config.yaml
n_layer: 8
d_model: 320
n_experts: 128
experts_per_token: 6
d_expert: 160
d_shared_expert: 0
activation: "squared_relu"
moe_layers: [0, 1, 2, 3, 4, 5, 6, 7]
router_score: "softmax"
normalize_top_k: true
routed_scale: 1.0
balance_loss: 0.00633
balance_bias: false
router_z_loss: 0.0001
init_std_router: 0.00799
lr_router: 0.000804
vocab_size: 2048
norm: "rmsnorm"
norm_eps: 1e-07
tie_embeddings: true
optimizer: "ademamix"
lr: 0.000492
beta1: 0.9
batch_tokens: 262144
seq_len: 256
train_tokens: 1181000000
steps: 4506
dataset: "wikipedia_en"
Below are experts of layer 2 (counted from 0) of a mixture-of-experts language model. Rows are named up (a neuron's input weights, with its number) and show model dimensions 256-319. Each number is 128 + 32 x the weight over its row's rms, rounded and kept within 0 to 255. Numbers have three digits each.
Before each expert's rows: "comes after" lists some tokens at least twice as common just before its tokens as in all text; "gets" lists some tokens that make up at least twice as much of what it gets as of all text. This comes from a sample of Wikipedia text that the model never trained on. Tokens count by the router's weight.

# expert 101
comes after: "\n", ")", "0", "3", "4", "6"
gets: " |", "r", "|", ";", ":", " bro"
up0:103136139088125043108142130166152128040098180159159095154142155198116120113196063194072126082117177151084178117171120135112162118237094086114179166120144132177125120107148058133093138136083169
up1:161126094127093161131143080105141195104095185124184087069127166127107162137105083140195121121153078136164146136136124092096120130138127091144136156091104121118143133160177116108147109141126108
up2:121072156119141111125145107103128114171086087086154143107146077124139163137175126114111195144182070166109062119100091097137166163138086135103147092068096140091137084144132128112081154128163119
up3:077155104136155121182142095132098197091138135094114102109141143079142159101103142177117153078137087147133084108141128160103152153144190082159128155159106114129068138079093086156184158118131138
up4:057079135068179101102147136134106154130137138180112118137119075140109133172148130116084119124112107157172200135071111126108066160197132058129139152086126138118138159097145155110166158114203193
up5:225082160176125074085139122123142090107102150116083117147152073094128156143080154120091103119127125113099191167086092130124164106147127090056134134151142129106140111104157108129160102167111093
up6:069103096120103122108141144143073130165112108138152132106103130079133099088101099097168081095147124091103125146157118161164128135100132128027141153133064095138140081116156120167148108136131157

# expert 29
comes after: "\n", "T", "P", "R", "D", "S"
gets: "-", "h", "–", "/", "T", " K"
up0:098144134135097130113136117143115131175076124175112120141165091091088139097121171060109117086101130120170102096110128185118125107160124123089183126074109139129139113163066118206135128091123054
up1:119129110102146140136115139081133216129106099162190134148080144116176176137137143122133189089143155107134124110097094166101136112174098135170103160121118154154172119137122188194159181142172142
up2:153198169101125138130108108115129114142120077140164223151136093111088130093137144090185117119109109141133090077163072243092139118160133145128174156107075123137169128129142177112160117111077183
up3:138129143157118091085149115122148148091148109118094163152120140174134101081144109157149103124146171106105085119117181119175094183126122162185163177105106111191123105159116135098133146089121108
up4:151136084120148181119133142165104115067127203192104132155145151146140120146105177102160144129101124154129097111098091214131061146112120143155134157115128111157106157150106128197152179137120051
up5:120158110167131181102154119115117067138113167150113179122138167118103025061164152045184110176141107164134102088109166152116133136099149139156131111096061114131129164161120132105132158120121177
up6:069175098168155099116180169118073102191088150134155184111169120099152145129141151200109138128123121172153146144182080107108064110125076079140141118117131185140146155156081055148076174135184177

# expert 86
comes after: " ", "0", "%", "3", ")", "4"
gets: " |", ":", ";", "%", "otes", "):"
up0:118135118121138120136087154092162078176167136172054138134115156163124136141105088161114070117133101120167131109140086123137119181124118145110135159073109069130112134137157143222129146122157113
up1:220150124119159091172145094170131107110065142110184150145126100144196072146127139112091109118142137102102156112094102124104098103151121175104059176129140143108125107073169173094099083146128102
up2:161120156100117134105166127119108156097089155073152148100105174170188140140131141118175120121105189103129109128111101079111117107140062126132160171107132152118110118180106082110091142135098118
up3:086088151109214087144148105132162119171092181158069171112126092223113182170145104119144098115140182098113159092127145135086182166159122107143141116117132085082089101096151081111125115109064171
up4:157107142138108068104152132144170148061093157121128110131117093122136150081133116172143166150130170093083117141122135126162102139030147081156131103177112091111119111179101085110100073123107118
up5:148185144123135123105157148121129112100156156203194101161132173131130142074166178097079126107082107162116112101161131085126099128140150168069128092141130144138139120109131149123139148127141150
up6:111150096176139096079072119104063129078191152089128114210092127142168156133151152193172126119131099142146129131204134166145124097100173174131059167105095159127098167121110096100112139192110115

# expert 120
comes after: "'", " I", "I", "0", "4", "3"
gets: "s", ".", "I", " in", " of", " I"
up0:173165148119119129137093166115160137165171113090131143029140162106190111112146121176144078153116103111134124182134068130110127167063111136164151133132077082141126079061168141096215143067118094
up1:177133088080126117189145128106203116108090134111122142177105185174135147137089081193125128119140093187127158101142116106139127162113133134093121151114104192169104163131146156139147117154127154
up2:177149100128162115153168094088145160130133142120138086121115133157199124075127158100107099158154129121149100076146128182159147223123118107121127125069092104138097127175103096136098153136112130
up3:180126086149145110125226103158131142167108136160158174070128110149125118125127132096097150127134169159168081158124096120116080134127194114090119131122131127155094080116099120134109092154140155
up4:148131116144099142115136098076144142121091172153082119100144090136110111102134090121180094136165146130081125149176124118106143119127189151085130188135084123108084119130111091158131119177085148
up5:111151173149148116166087123113118113219117110132146131217125090086089166147180112171118166145152113199152140115237114131079186162151151095167119135134069159118095136189198087183171167087097162
up6:126073060168099146078117109076179157081117111108142179141102126127095102082101083083175111081145144152139159082162080141099109193183083189125115188114162129113082113102108141088164130121126130

# expert 127
comes after: ")", "|", " |", "3", "4", "6"
gets: " |", "os", ";", " l", " p", " L"
up0:136155098068132117118148097164084089119122114124088179147108128114180130152076096118150122076187138200164151139124102134175147196162115068089109126127095150132107113144166112101144136120189104
up1:148073169114137124186142196145195107104113117117130148129194081128090129102108101088134077098162115095140104122101147176138104130072138131112149192124124072157167091112172096178130142140142062
up2:168099161116168100071125133076098119136103140150119138123169169108126112166098174139086114122143117136082149140112116114115097112156105125113111155123085074101139114104121113138110115202131090
up3:071151146169124081144161134160139127105159099154077067200092109120104124104133129136102123154152138086098101158109090150123105111134104108135099140096143177153125174104102089131132101143110167
up4:167080168142144111071129173155198159056103168093140125112095186085195123141109124171142110153103150128108176168116046085124140134086039208138163162146140183107122127135171153132129129154107092
up5:069167144147140190145114132160125113132117156153085181054102168117103079117107121174177161165143067166070196096157125141139086085076196138090121122112076137167122072137083110098146086130100105
up6:160146124103123156122120133144132193105143164092107137150161160139134179101109142118139077088096179131081136114099119092142165106120095082133121151094127103089112133172210135134130146172116135

# expert 25
comes after: " |", " the", ",", " of", ":", ";"
gets: " S", " R", " D", " C", " P", " B"
up0:151067169114147131088114154137134136100092167136071142080182112227174108140143097124149104154102111112119149138102065095132110088059098098097193144118167104133117122180170192153140125119100094
up1:146147148100102174090166158088074187184135113147097073143145116126111134151084083127144158070149152132121154098103168110148141192091125123142111111140127130156112119020154138143122136116127140
up2:104105103078186143150128133098157161146141141191144125156139110105070184073161127114136163161083099087120089154107154107123045115129172118127134109091201143135138119160149156109126114143134150
up3:111158192141151131167137160147125159140117168196100111177107166104097144114136102177140041137101182098131100120105153150138123166094138116164168103100170100135147147140126139127156127097094105
up4:171115113155168114106184114092092100187142174115151163188098139187106100092128067181135149162181139131137192154123137152127171174148142157100126154151074113150169148075174145196119124120074150
up5:134136134151115179112129122088131151132053129118147133153178107170115199088100142153141167160135179101063108150099182113115111110052128123188161169140136130092124114147164166157124149118096122
up6:170131161183116111184230137128161136127068137163118163104181127066070226131147144119081085128038154117098093057067133113139103095085113134151136113120113094131106082079156092114112112150129109

# expert 106
comes after: "6", "7", "0", "3", "2", "5"
gets: "ation", "ion", "ig", " N", "ure", "ations"
up0:145180117137133125133096126117148101129172130187131109101115114106171179168099082181168116183155122090137125125126145136121103205151083129164141122136120131129126126157158176129196123123084078
up1:062149164097155122088188120121135160124143112119085146142154140143106127111172173144081151114141131198118092124139188128152166149092092201081079107087135131132086028121125112144198161170155117
up2:128127165151159212118133074117193149162125122198146124161124102138100146111205146087116154136198109130142116126096068123097142118085174129088104117129086119115128061138087155163131152139138114
up3:108125149164145155114164115170108203219104159111150209137084139133101163103129146084110156157146169090114078184126134115115093113061153051144114158103100140117186103130147100119101126150143102
up4:131140155157089114116153118064153149154160119154160166094166146157163123137156118124100131133150135096137131123105106093146149130103097096128088157133129128122163113143148164175117143134098131
up5:122128126156056206160131093178173109096140143150112135119131093154110150114156171119104147160142118147136094047133180143071106127104215115185115167097130063138134095147086130191133148177097141
up6:086104067164119101111173145158172149104157173110106180159120128118130111062098155076182144114160112161159182114115107094074165179120107147098097134118090122132110149138074117097171145097119089

# expert 78
comes after: " |", "-", "|", ":", ",", ";"
gets: " S", " D", " L", " M", " B", " R"
up0:120158166091114164121130136036106114161139106155131087160150109161079213154117150118151158158136090108096135145097155128062181115146200127180158102158160151156154122175104091197127172115065132
up1:140125101095159132156117151155129133086110078129182100116117188165141123099144157109166113156122144149143087133129126202104141156172065146120154134171126113135122138121046114129189170115084145
up2:130108131118150112121094075122090132102128152169178108098116160159085173126088163123158112131132133099111134133184060086128110079155119066116125132159118185108092061129115068105169137135127121
up3:135114158141099098129143125132182095078142126132099159161154184112109098194190119129142088138156085144058144171116159149159134172079141177155186166136128065135049126165137101172137126152105106
up4:104162155130132151119125104052090095104142142106101095138119157137111070126150122137182147101173091145134168134108124127150129128086077150118130232153141135092136041141132131119136147118124107
up5:095107120112084151171123148119136107127101128151084113205120180126101141098108117130131103103140106098134168116144131116099109171146065090157150120104113157078096151089123102111130111123109140
up6:088099134130132182141139130117108102112085149068134156108127151107114096098126132165124096123170167082098104160136071146112119187080109134098169135109095095110075106081127117159136137135157145

# expert 117
comes after: ")", "0", "3", "6", "4", "\""
gets: " |", ";", " –", " -", ":", " /"
up0:112075109143097154112212143154079140064138177145151079108120103116083124130066102107122094092127122098151118137121136182199133089096119118097148120105086167141167171130094188065090160139149126
up1:070123112113096165152089084099136155124156086153130172124193083134049095108170093101154121123153085148149090110125175167146181126093173129134160159127139111135148145157148186135159163052145167
up2:139111114095163179107118110135128130171101161095092133107160110144084136098166135177058146160132128164107101141147127135148096079144145152114109067099114111118092147103132125120167126126152158
up3:175079105087161162121124126083131146088102153164115099191127137176092089169108139076133119095105147213147139127104156121130153143154171121121124138160111108126063146097135103178133157085110123
up4:130115088150154113107172095138151165099095187192081218141098154108089100083116099117120108082135121118185151103145031175085099135159100173088167115109114157074150137102148124096130117104136098
up5:147105174145141076122165174110137114055107128129115228147170058093201133167107137087155131096148078158109159179135161079163105234124144124127113137111113151149123109172113134106106164136105082
up6:109160122145129159106152078122125130173094083149107150138150138172144113112158129109099144085137145107158102135069113140082172123133143095146148142104124095111115053110151142129032181128154160

# expert 49
comes after: " |", "\n", "|", ",", " =", " S"
gets: " ", "a", "\n", " c", " a", "ac"
up0:108107146098096105151131129148121183110124142142118172140208112123151144106121094124101088099111072114187166145090115148124214114138124124106156126084111079092178108123142124132125147121133151
up1:123196169157066145119153109066161213132128186126144115126210111084120082117190096152126172185143145089139097122169136087180168192092194113130188143170131111102069109103116162156190137108145140
up2:121144148117131129157197083149093160125162177130090125086162113195162106137105120107166136079132148146124155149163152114194151138135112107128065168151078144053151086116072125154104120102152136
up3:109140117106130109158205058160098128130106124161117102094145107123155184084154145108139097146165078082074089222119106159152121199150119127094198164147118147098112114105098089163185148140108150
up4:157107127155108170080116133094142152122143146107099151124119215092189128155097133152174149101217121146135098099135150132071126153137159126130092142189063119086150114165137096101124076144121083
up5:149124079099127075133129093159087145130147148189089144116133129170161105057107146062132106126109122136135115139166139125178143171148118060140157103114120058136134077088120154174087113158193152
up6:190145055128104124168220167167130111079093137205094120100138121106158148093106136074156079182110150117142121147165115126160140164139162096141186229165116147162103157130177119168124149082171157

# expert 57
comes after: " ", "1", "9", "–", "2", " ("
gets: "9", "5", "8", "4", "6", "7"
up0:132095116117148119103092083052094128140132116139153109155091089120080084053141114158160111114141172146084068112193122093176141116145088101115187120166114051124118074181172148089120141105118073
up1:071123191091142159142159100141076122074057067103165157132161148116136186147124096115135099137195105162188164168086079122071084106149110120165121117150098086226159151126124183207143207110053183
up2:133117129106134149120121130176067152050133189146121137114120107095192109080163098122121095113165154052115122174117144140153083154103135125078161148126164138111167081119122117160170150088095137
up3:068157191096166076148124118131120177168108147093171140108064158125172150157156117184151134120119103120111088201134126138131133164093133127128133159152080128049150140121118051133142073115132181
up4:160117092191126221111094121196118131105192135133130147160103138111195066178098157069138136116141141168089184173149152146130117108195135177128134068198154134152124165093128094126147075128115111
up5:107179137056143045121103105162049208089130178159176151140155082138158153142117120150114091116165130109101135070095126120121084150137133095127109150105109156096067063132172155106196190185075121
up6:103167142111104129171187099166138134184063149132146163128138120097153157135107130084129062152142125114139071102151126134119119130103165122142138124198137045093120161191114134210143102139158145

# expert 9
comes after: " and", ",", " to", " he", " the", " He"
gets: " was", " is", " re", " he", " be", " He"
up0:119059111150104124159124089094152169148142141141106107080139124109079108094151136089046115075135150096115107147174188163127168094093137139110119119146082121132133125199172182180068098110191085
up1:109195140114049132104113121095162119173141150090147114130149104081118118162069161091166088090144102095136103077180119154079081165152163156110129152121147118112130151157104107143120107114123087
up2:146161108080192117131107172172138139119181142131094173154113163114130126093151064152161084115178137086118129060172123129183113122079126140161083100082131095104138095179137133082115103139142132
up3:143152125164117134089100102140152158173089194145144134119154116145147128176104161130075149060113077144078159131088135196142172123115133100128182112106112126115148086117160134109126077105108107
up4:129103191141141133136112094126137091101132125122133135176134128159097070166053092180112153112143142129100113134135078097121149112145145008147150123117138102115164127056130173139149095165092139
up5:109114118108133154144144121163069109058158185113117148116090176086165147108120106103126054138140139124136128143153080164134103150038108066143161122122142126082099146134098094173127140176128090
up6:087126123105132088136138130094110142099139169094162114058172053165123091055145146092159168106148135134124124121134117098148133178175090120100135119141130113120128136179119068161120133155080152

# expert 111
comes after: "3", "6", "-", "5", "4", "2"
gets: "–", " R", "R", " r", " D", "D"
up0:111187106135130074074198175090093117134158149103154155140113138119135101168158112076097111120108141135137088171120117145161147199122083134168148086131073133152126038108143150110120110151195131
up1:186106148096069120131162175180112166103113132144110135076108171150140093075092130145114128123137143102169091143157077104139168138113113125157121135125148153117141113102159154133102147103183123
up2:084108159100169180170123139146153185116175139096150165129137102116132115109132155112110116128120121108120110187166110134082131160135105080164048139192128124131110140138177075139153109127096133
up3:138120147095164108112133104135156186108168125160155122117102124153148056162128120069166124092209092163126086195194102132109084143107140127131207162129120094140117120094150153118095163122104145
up4:107132122121150129166161143076074102180112128148108118129159105113186144149149122185180132154140106121148160075113089145129184161158106108100136109090118084160117153082167142079149136129148154
up5:121108137096105118133173140111123137125075156067110185092143040086113173155133163133105066092147119142079133180108076137139091172127142144159141163108132149087146142116103136131139114112172157
up6:147164079126081130192119096108144162157067125202122170133124112090184140152131156098146144098134174049159133134124097176120115126175089136116137141177115113093083073121156185135156134138141104

# expert 102
comes after: ",", " the", " |", "-", ":", " of"
gets: " M", " C", " S", " D", " K", " N"
up0:129169162123112110147170123140153155122130171158174131187166140156128121146119093145066114092099120125114143142126110092112104136165103083139121189151157076117112130144150149141120153110167100
up1:079087087092104136204134092144126138123155133111091159127085094082129128148110089136164112124118149102135115105091134177188072143119123122185147073087120094113130086086171109123082142091182126
up2:130119117103105121108141117085144141124142109130143142114157141182100126140069070126071113129053197135174100124108042129078127090180159124138109108109098189110187136137184176146080172125146119
up3:146097151084129065136130072103100118068182143140116180137050152177146178052080136086175166101106157124122160129095112148168133115133053123155195145171028139066127146101118162123173109106122119
up4:106140104176071133124184150131177186140107141157176163120155132186140171053123127108113144150157170090097139134172104117144161134094145113072175187136130158115116117123118074181127159039175131
up5:148135139104138075145141106167098142139173130148135082187128080150101141151115103104194081143137142113175165091105085151089165126127112159137143080165126090145115139033155138101158113124119077
up6:129107109183082162057129079148125110136121107082128179118075100163091084132131140089117146111187127142111137132186114111107131163188171125132116137192134121040096119135117133141117072086118176

# expert 38
comes after: "0", " ", ")", "3", "4", "2"
gets: " |", ";", ");", "yl", " —", " im"
up0:085090111150132100064129086075111099140137113085115152139125097166143142144090111190145105113155073166143092205122124143083115074177131106156133124156098140106167154124158145155111154173119126
up1:116082088105156155098086142101115163176129097125128102157146182086121164112108122101127092121187049093102167126113124155129130164126127094091107116099128140113094180137202164095163094118144173
up2:108141143115058147151146137159126112125119147093126143164117154141098158088121070108152099124153100110087129172102066122098126121115177108149148100123078165111100135226138122110132174165178126
up3:158085141105129099132173121139029101101144145143164054178144152168175096082164151121056076097078106125188156185136087120157096161158100149119116139117177219135133121132122173039110134160122121
up4:113122142072197083091151191078149093115108155052114165151146159073107130070132107124134102115131030144041118148104097156135141137151158142182152154117040141110124119135130142080126152130136149
up5:201104082151144172120063119217156139100144133121102168175167149117139141117133128119154150094131130208118136133136167073139110175164151191116099123148185182119146130116150128081124122119094148
up6:174113121127141084088139131198106096139140122165137088110138171176142182120174134095076124096138144117083178140105149145129076114124150148140131138174113111104092131136107114124061186120152115

# expert 5
comes after: "\n", " |", ")", ".", " =", "=="
gets: "\n", "-", "us", " -", "====", " =="
up0:186106168103155118068128082160128071173153100118132110170098097182116151133130157175112121147146146130176122117122154113106109098176139164146077168135134198105117170139152160123142112131121196
up1:178091116202110088144143142103112126102131156144106077124117090111133113138109068070133114089142220067103166199136116092128164159113080146059111167117166151134124143099122161080136062133103143
up2:136185169098117114129128149069087088090144083040138126118115169137125069115147110195131140122151102144184133142175067132172131115143120119164118125091118077136134131096156125062164061143138118
up3:148130065131139091122132103122169116150089151135184065133144132157131147133102115135077092157156117150105101180091121088076168219108120081067185141118130133122199144152139138131118167038094105
up4:090134122154116143070117152097137148190154152193070154156139138157180188166108123095095063098096122144090080160179118119101135157095090134127072135126105116168101133144130124124115151068121122
up5:097162151085119153115171156111139059178155079151106115155146138139137177131167113154104109145123111130129093078058100073114095178135110167118196131081112107118106145134150149120085135145116195
up6:168066102063137118113141122128110188032098173116082099132144155090106119164111125134098123115113139114117134157165101088228169099169129164114155075096124185112107159149152172083103119141098151

# expert 95
comes after: "'", " the", " L", " The", " l", " th"
gets: "s", "'", "ind", " school", "way", " team"
up0:103111116060122080157087127110160113139090054139095087077116135138157132097060116091114105150160144149193120131123114220149107182105125111083138145168189164134129119180166150092137132137165103
up1:094171127127084104061109078181084071116145083088135134101154044095133100129185154101178119108120089193163149113113117121117144141097123139110128134122126125126134162127071106133082100184124127
up2:151045109097185140117151131143108142065145123155158123162124158127126119150146141114119133177157152153138118054092072114142094087135145106118152160163129104164147136138052090147125189102135114
up3:156129117136078119134149146125143099126056122165143122119167115077143108133113108190104096122133093118050177099101121041137109157092084086079126192140107148156154131111176174081124152079090123
up4:157155181107134118147079104106123091108164200154085099168147106080142038085088135206114164144151116142180134129174150108127165141126133146151151131181124116181099076177225126090134168101082160
up5:126132087128100174161106116110081169096092133131108103122105093124194144150124131192169149176150164164142130130087155153120111142053136064120107113155102115127119127138174105124119079117110171
up6:161103103135132148091096186167162176164115092195127089148158144159157094123136115069140119081128070141125141138152059153205160130076141118105139089049100112130142084140095125138161111121111080

# expert 1
comes after: " of", " in", " as", " is", " to", " with"
gets: " the", " a", " an", " A", "te", " as"
up0:076146154173132135127143132116132125138129071121128154121125193132115166076160133092100111170123108093117105138089125154139163104089059079122110113191102102070145148125123120183070135137094143
up1:120108116212085122110159087132107138127163070125087172157048064144139068072136166139145142175130077132092162127124123147163121155112173158117076109107104122084127186142121142106156078094128125
up2:108122079188084079095129113148143168095101129118171121146109134114103198136139141164127103091116118110112049117128131121114061107157244132114121097187119098089072104150128112163149120074083140
up3:112105126110095149173110097114140116129139086169147097141158076144146096135130132200128104064148084133151166102109114149092124134145147101098095113122136125117153137118121144139176119116140181
up4:116088053132119130087126144099134089056111104211114018146128124111146123077123080163151136124147154124156168147142135139187148126114115112175103151158120123146117120111128078115110146154090081
up5:161069122090161085033121101077133130065096156106198119129122131144155121139123100116075146142086085165116144136137170119134196161120105187117140122150132175129110134119117097168098113165133155
up6:107132116188145151169170068094137129053108131140150106101080184128176111149138133124106078165124202115068107141195090121121158162155173098122125162134073134113169113155154150128116157128122112

# expert 84
comes after: " |", ":", "-", "4", "3", "5"
gets: ":", "°", " Q", "′", " /", " –"
up0:106211082081171112159134092110123109143183160151135094119172101094088185106161158146104058118121081154136089102132115119142166109093155176172113135081106119164153137108142126129050160075163119
up1:167120141080091088128112082153047175141158092141193165118107114099110177120128153194143144107129164119126105135099168117107154144144153142125143119100104126134080117167189127166113173120169198
up2:176141184163132110169122110156078124066138174101118159179072116152100177084141103117134076164092155126128117096082095147146061091159143129174115140134092145131085122157134124136139124137152101
up3:103117145182162099059121118104099114093153145146195124168106111170156139131107163105118064123130173120176124126138163125120150110143108109118156153131136129146139155101131118136122089103119106
up4:115157097117139073167164113131088130130173155117106117150139119160133133156093105140132125106111110152133118111127093136142154146172136149120158182120125114090148103098094157137175106075151061
up5:168103107132127076132148150156090105163073152125153150150143122091111155087162099087182120176162134101100156110141150082152173164111065100085130113172098093103119177113108158142152142104152092
up6:124183107166080142002113124124108099096121102145093103104148172106114124133087107141154142098146156108152152147122179123176089167138122152116186177142122075174087081090109100096132105161113085

# expert 8
comes after: " the", " a", " and", ",", " of", " to"
gets: " he", " Le", " re", " le", " ro", " Re"
up0:110122105148087083126149163163124139140155144200131109178112138124138218166137055131101120190098115103126115134135094170107154125149109161183080127063114148150088147157182148141097130113112133
up1:163167167163124127186095146112123203170188128163132065207104096131114133202124119151119137156189154062042111168113143093158093149099143119156190164097146161151094093076142105154148092122090116
up2:122191118085173098175150094104139156105102126100097072115151131117119121132185141120090116167136115151084113084141057140149115140151159122092114109141169099144100088144147099079152103110114170
up3:125115137113115099090096137178141063136117099194112118108086081094187121062121100131065125076186093137092124095109111202134132145102130097152115153113099126135145117128131155106165155087121171
up4:193090173130151074106058127149106115129119146131178107096140173110093112143164111099151148174111151159136104154153155148119082162141199181093157133124129144109152126083136168118142156142156127
up5:106136139127115092097121146120091160140126171150111134065109095120129105134180142151169148090190127139114126167091137133162136132111059080134122133126130081143156117163135123127079185130097136
up6:118188067099146167176114134148100158168156155120103128130128104177121118162110108176156166121190121152096135102119073143132152138195111173127138153131074100140111101066175094120150143095115129

# expert 60
comes after: "\n", "3", "4", "5", "6", " Al"
gets: "-", ":", "–", "/", " -", " –"
up0:114177106136111159109098116154121118157129122062142184124126107142123140062139155092152170049128111158173154100052143173058104116171099142106122163130166110083159104170096107151098199146147155
up1:146122060202136179136114063093085132117135130103147182177108114143158111100098149079111110121134178166187109104127093130103126168143092140103112121200093083101105131098123135089124136100149091
up2:132126122086133120094166053124085132117102076168157099122118115187119125133100138065129090103156203079105167142138092095135092090146071083108139120108085098086164192122157153141163070118138156
up3:150143173095062105066133136166115159084142192084055165126101051102134115116110176103105141116144132154145133167093167118117159143127120131136137114136098129142062123166138109097153108187107134
up4:137103089103145172134128101097107130129117089061132181056093146145150143099109118093176090079129150113096078110205124069085167111110117122127079159115151115102126132118124142113111158111152079
up5:142106173127141123133117135150098115095118134129058188127093169090158153137155114116102089067137120110094094090138094146110112109146155137201136170171114156103126127126162121109182143064128097
up6:144116101114046091201108158177133141127166096142125089137134073125138184126155106126162089153165138105144162076153150171133138154127133102121094139116107175112116114109130152050183154133172153